{"num_hidden_layers": 8, "hidden_size": 256, "n_experts": 160, "experts_per_token": 8, "d_expert": 48, "d_shared_expert": 0, "hidden_act": "reglu", "moe_layers": [0, 1, 2, 3, 4, 5, 6, 7], "router_score": "sigmoid", "normalize_top_k": true, "routed_scale": 2.83, "balance_loss": 0.00507, "balance_bias": false, "init_std_router": 0.026, "lr_router": 0.00222, "vocab_size": 16384, "norm": "rmsnorm", "norm_eps": 1e-05, "tie_word_embeddings": false, "optimizer": "soap_variant", "learning_rate": 0.00289, "beta1": 0.95, "beta2": 0.99, "batch_tokens": 131072, "max_seq_len": 1024, "train_tokens": 1982000000, "max_steps": 15122, "dataset": "wikipedia_en"}
Below are experts of layer 2 (counted from 0) of a mixture-of-experts language model. Rows are named router (the router's row for the expert), gate (a neuron's input weights, with its number), up (a neuron's input weights, with its number) and show model dimensions 0-63. Each number is 500 + 50 x the weight over its row's rms, rounded and kept within 0 to 999. Numbers have three digits each.
After each expert's rows: "comes after" lists some tokens at least twice as common just before its tokens as in all text; "gets" lists some tokens that make up at least twice as much of what it gets as of all text. This comes from a sample of Wikipedia text that the model never trained on. Tokens count by the router's weight.

# expert 156
router:415501388409431527495422522513473408548596494507542454545518554471499419488479505406470582491473484535601521438492384501498521472388433493594537491483374503556482488450462502478495477516488481
gate0:503538417535461487469488571527524494516563578502516465477522559536473567504500465510533484413566508459458507501488531551586527466466580506484373530472484472473545527532532559576464511467516538
up0:527522592600448572483511454466418419533547499553602474536497442500521531504482523441466466537481521526548554436451568491551506479511543461521523524425449461458383458532491510458509533471502511
gate1:451511553537535561585514510546486460443571520540556472344518433356492511430505533434506564580469455488517493454596480428457519461544543526515560505397420509562518507543622514443461605524536404
up1:524547428507487471555514487484575508475533534435469572388374539620494379535443497555501444438451536541626518487476571577590482437456393479424525543479507520458547516516518528493473503541532574
comes after: " | ", " ", ", ", " (", "1", "2"
gets: "2", "1", "3", "4", "5", "7"

# expert 41
router:566420439458497577491373521496528426535576526500475480471539547505520468447514496454514545446477517503585549435469409457455543475507502532538420464394379630592480476485454462532462574493448493
gate0:561504535448473518508489532514480598450478452528514475541481560497510534525491506453482527498488466497523434528508481579471484475484514463449434614531567527475474441483508456530522494418490501
up0:522488514491459491414559448540476458578478476534486489427445541561411555486591465514510588607521409522479557444494540534441530469536478564526485540548507421487522499556466536448532561501492512
gate1:507453486518586502470495457381520435446481506471496542496522519537499551464546450467564423486522530440498539596535451457508483464405554504554482596611477632452501544523454484570502524550433425
up1:513496547534559501403577523503548503577458592460515541529443593425393468549495494583474478466489570578434487542481387511534519538523479484576561525500456470464503552460339477586485493493483465
comes after: ".", " | ", "1", " in ", "| ", "\n\n"
gets: "1", " In", "\n\n", " In ", " what", "In "

# expert 49
router:440500490515454472586401470488504470570618483472477441434517479471584511442522576451502575451465585546476518490487429511517493523464449506592491527516465540480553528513508526430421491584470468
gate1:553609423516434491513449480498496534572470478534477550505425529557570509480470508422519469479536577472578489488509568523522487519546481491395386532444535440540534528553558505490488553502498464
up1:480434487499537507510484505505513440465469446498515512486580576481513551568556473540477475554537504500476588446452465662520452519488618439504458428449498566536485418410513499439503563419624531
gate2:551549559395533514569457570547595557476537466513506545475544517434503525514564527504419527509548514526477568473504509452454476401426490501490528513478536587460481468495475496523491479462433550
up2:497448415553479468427537532483475406479520550520482636538479465494545507551502447490444488439609389474395510474573527468612491491580525503532474548503480480542490561586521619465507578495580467
comes after: " | ", "; ", ") | ", " (", "′", "°N "
gets: "0", "1", "3", "6", "4", "10"

# expert 134
router:560560453478487410565449422590471477507685545477517471476520481544632632505491495543499526439487529454529545460546473523503487584480493506550569520467526510548565518629472465489486457501476506
gate0:587528542528562472369519473593420477468501619485569484474583487403564472535512546500470487410510624494546511556456555517433481525507594474360496631470430614453548484468461550409491529521564625
up0:557455458490473487568514398438561460487581520455525475523498483418515487467492578455569404514516437597484502528487521512518553533485529489465544485600485458432487451514525528524403491379492491
gate1:558519574535578453487468555530497609432578517533480481427389474480555499541488555581480495497453567458493505520527407475572502483492531356557541496489426555435394410500477604514521520419475394
up1:506442474478541503477491507557528434480518567534558439451496494522499510559540549468518512462529481508536495558516504408576385499520504544495582568520449445461541492427502471432518597527481519
comes after: "\n", "\n\n", "-", ")", "|", ";"
gets: "\n", "\n\n", "-", "- ", "|", ": "

# expert 70
router:546463429459567583501392545504519498606519532482451431512567599448528572499504449458464546461491597504486567446474423465493522487487520492487507535443360574552505517483449479555521542529474455
gate0:528397488473538550502515459505522530530500452580472450518575529523534463557537441481405621534487468462447393506446510432551422532473460408516453521496488588464541531525490366464437477567480508
up0:563422539564507457526513488554500534598470582562457456432511473515431434489526449539524539481497516539432558501525504390608442470512483471477441555428506490408531461533571481512529562440426463
gate1:500567475530412481478511530477486541480489452469487455543469471546455430481459578524432567521431587538513497470443473442534501523598498535613553527523469508469486478408509507478497444578448579
up1:456558500592502507497518469575526506536473487522510451447427485505519545532545426514521540483502454493520451354481440568456430545501454475468517564452626553429609437455498503539548445520499551
comes after: ".", "\n\n", "| ", " | ", ",", ", and"
gets: " | ", " In", "2", " the", " to", " that"

# expert 92
router:545450475462441504513427472547553430608543562603492561531581480419469467532392537438449527461456491495510522421496452373475478402528412508503421603465472616567494531441509478502511528546454484
gate0:449595524476434519385459435496549414512491416468568582454506561501534551548486536424592617577516545458599459444493462450516467504464446462570436521409445476489517536434550441479491530618495492
up0:508529484502485421478532457475450561480516484543466410451446538511559453432564570491506473507443498498552462428541499518573572525515487650512461450502568434533472443462465494465507511528464399
gate1:520387533424455490503506456584509518487538623507454516563518601476494576465444474493530528459515486532428458495591423531478623497501526467536345435517590483539537503551475557483514537447510485
up1:517451535389449546445492481496550571569463498499465523590489527483455481491500549532538468522540548481551378493586530537506563517469509478452489483428441533544504427424471571569488473521581554
comes after: ".", "\n", ")", ":", " |  |", ") |"
gets: "\n", "| ", " |  |", "|", "-", "00"

# expert 10
router:457547422409499526537475405515464399562602555533493502488488525503565515439532528548473556490458519515596592465499477507512401520509512485550498495450448513569466469399344474495466477547455378
gate0:509551465452481428503491423534502574627522524471437549565494418478471511432589540536427516556400534597516369543541536513476484533513473526454509536570428504565570463586481538467473422581420502
up0:514528475514447492568479492546529500532485441533482484511512547520480475570519540505499481477503426563475543481631539440512561510496485398458488489548485337397503516498528504477498476515486431
gate1:523563609417533493423513572491545566577526563536555556496501487514494496408518505530493397511551511428493447538461482500567527494534528490525436478431490523470478498495471398532378484437521525
up1:489469585572578508476468530567500484520497504522495579584497527464544480520490543498412504475523494489440539550599457488505526525468371515563505483427498522422501546535476540457437523376448582
comes after: ", ", " in ", " (", "–", "| ", " "
gets: "1", "2", "| ", "\n\n", "- ", " Ch"

# expert 35
router:404491511520558566449353520563483501549494470531488425506620559428560523422520584458377528516492503486559564443520325541507436485577437445531541573408435562503463500453488466552499528464447492
gate1:539464554519482478476473554567457450533463354521470564454518423591481547546541468483605471476470513595451487487576410564479548490559599440498496517487503471483490478458462444534514566369510483
up1:557496549487475503538486534494503353431531527482508464590562441467576462501474476573530446470505405531422460542497472480497532422569476524480461515518501425442514433535506512458461482572544456
gate2:513544531409504558486524530443462487524515456541502475554467450468472527637498519665435565580514529521460456534501487486454453463527498436523442438524496503408479549483523554485535562570445465
up2:507491519554464509524540532519554379486475496509564483508572588579534519489465507478434518475380429515545575394415391506489513523554546514529489515468467537555529579473488605481551446474445439
comes after: "\n", "\n\n", ".", "\"", ")", "==="
gets: " |", "\n\n", " S", " | C", " J", "-"

# expert 48
router:469536504463489465493431453577456467424618473528467524489552530540592572453527526496494565448489583452562571440532456543544563552408450497507529529484516524491527587619509519538540365421437568
gate0:574535419526513478511498484483442418485490512416482462474472497558611540493561443513530481488517473602556491500482509441532524468526563585597372521513475454520518506569546532492499543473567473
up0:564551506508486542421520552532555468446493488492487525531518434630548419446514416524491487557533532624553438532465497461473559495548444574509502457573561480457478472486517565497527423539362501
gate1:506542542506507506453456536440485545487518533459498506433560482529517431552453505497432505513546473462419537531499473448518507500558513556471533481570544558484545563428494462479535462525697550
up1:526503578503407515483494548505515567532578497543544559459545510473487514514517503516514456410539522454497488481481556497461475469491433504503589503550523560518566394522512495493464484439580511
comes after: "\n", ")", "- ", ";", " (", ", "
gets: "\n", "-", "2", "\n\n", ";", "1"

# expert 93
router:542603467468554383583427465680517493462668509449500456481527481554599510520467506504515545490468532433505575474543518479502479569495500497548572558470485575510533532571424484464503444479512487
gate0:446511535490524454507507516512487657523513519527513511482425493529526531519555502538525489479510489533553466613520456511599562524561536413489538454571388595405633526529456470500530483536542483
up0:500516509488507517423528504510553482584423579504493470562529465518432495502467496465533459592525542577490537538470496521461524471494505501568585592428476548609481645489402500457438540493545500
gate1:531541485569471549514554512453475404484392564513491475507526413623515556464455546469464482489519531492551464515486400501503418602575549544507609629590422453512484527374548529484557451483608473
up1:496527458404457526453521544511573527475443456505528530502492466472510610539549596571529529504509389555611419572467553584475422513576505519524611558436462509491486493502487499516525470526509523
comes after: "\n", "\n\n", "2", "-", "| ", "|"
gets: "\n", "\n\n", "C", " JP", "–", "0"

# expert 144
router:508494513471524420555404531530545627582632475545463464501546489505561486448514524467464465485497476516476589493502515473498493533529469536563533541566427514536463464567435494404458441495515434
gate0:554483533430477436525444482615589535487479576468536441530474394531484390451489506490426527537525511518524557496524529473580534524535575486490480629426503511404491468514494543498504523532449454
up0:551484567494603421560495518418532551514587493511522454553561422480518505551501473482429522479453487566422482527603418405472498569418459543502531447502376527426471520530533469485483476485482489
gate1:444513440571520502564480429532461590525543471463545539488483514470613595502447562439464563547343494518400525514532521462453459491546545455527517442545473548520523503538558573556599542443564538
up1:470563571469437520518457516496493562407579516533442525494458513482485477441487495550456438484589456534532473540470467670487577466475482519530481523457480470461478508500490515543479487446469562
comes after: "2", "1", ":", "\n\n", " |", "=="
gets: "\n\n", ".", ")", "===", "015", "021"

# expert 85
router:532449568511501468563430459529507437467546580458516390499546528432579586452563526541439563559446479536538560459520339480507513556440484476494493536440504553467594546424501462462491416447464480
gate0:564426529471493619438509431531510501497492577455456377615436536502488584538523529488465528483582567492563480619501449554537477486406517469537454556486479497570605539493548555562448513497543581
up0:510484599509419544534459448477514570603480529565492577467463466594475439466490438515455502434405506527456460549517518452476549553557511514530522497607487462574537503497503495512491495460561544
gate1:488516484425541446490491446578464504483447564379669492607526570558464541495504568504465469482580424423575534408551533525555460511525633439466466455514502514501499469483500587564552638443529414
up1:548524455497493515561494543420481447496513521407522548544424576421506529506520486521547495464558427476442511588626514515520544515588515532485531556568538519478525463457556470474499521407591447
comes after: " ", "| ", " | ", " (", ", ", ": "
gets: ", ", "10", "12", "5", "17", "20"

# expert 126
router:402497493504488558500421487450575594570560490484449509442591549491534478467418555487385545496497554444578592506597440481468560458507455438548495501416482579538485493478462524528499485543428432
gate0:510439552537394459489498500610555582498455545546387538438507459502377472463500435498496492461485501466527516562551494546453533477551482465482525544453483477475519566484517481487618441544539517
up0:467439562486517460557468475458545505432523576498485563512449483454473519486468485535518492476526543493527516511602387511447519447517446433490464398483460576510516507381526486520472555530551510
gate1:513549416503447459470511504594585527493483533507450459457574444436534451429532448468482525449416541452501530562505491515408660578490576533615484435508479533430522436600533505541356440478563460
up1:478574460616473520422456437392513587429555500444487527437505522421512512434546560409531567481462470510445492503566485451486445471517454437575546519461523454427440409450467493449474563419425523
comes after: "\n", "\n\n", "\"", " by", "015", "\" ("
gets: " L", " T", " D", " K", " W", " F"

# expert 122
router:423502538536510563398388445530455460510519536567476560556561595420595512406560609467453538486387563436545559416527458495515464489492524470527424430441415570500488478534458516508496488549473533
gate0:517573510553506497497481483555556464538559459414609502565555509499496471484507515448538469529445541542594553530494463454438432518483439476547518537515407411449439546553489560348453462515510495
up0:536448466511494376530528576472534577486495494454478509546598564491517460422464501511509497419531524592459466431543571570429508661455567427481558510456540490555403423502459419628535452497557427
gate1:523480496518487563498521426518525408566511527509563482586467500494567401570527530544509469456468550472512360588497541497459542521425445485470570508445434538515500541549504622511596453535495596
up1:520550389445424487524517428459564591513524457369578505557601451561479453526432451493497532458432493516455488562490560582460544516436542382512440570563599519388483445506573602480490498519418474
comes after: "\n", "\n\n", ".", "\"", "- \"", " | \""
gets: " I", " \"", " V", " | \"", " al", " T"

# expert 128
router:409492549510454575503422484544501477598580484493524500416485463472501520481533531414457476547450527552617598448520520517511567403560444480482514533456445498513553560541447498416504449516464469
gate0:502528521583485534438499531514556570487507499463486564489491492456441526462489541458523481552560519510426462477490539442426588486421450570455388618543462562545453516576426550509378526462497514
up0:517507523452464499448540431473490472449515455521536492548447488611437493455501453516450444487461548455508488496456531473455540509532451535540445459438561431481479582522510514535570438494511493
gate1:494544534596495460577450521526455446450584613497528550494421437550544537404487520500377457490473520465618606396540510540536495403496438396437541441454462541487486449504545399527496431464460418
up1:484470540566411515535481542429495532456550473558473555515484473596503506544452527565372442527450471623527534522484575491506495361471487485455474539484577501507532463490557525428469554429457587
comes after: "2", "1", "–", "| ", " |", "-"
gets: "\n", "015", "014", "016", "| ", "019"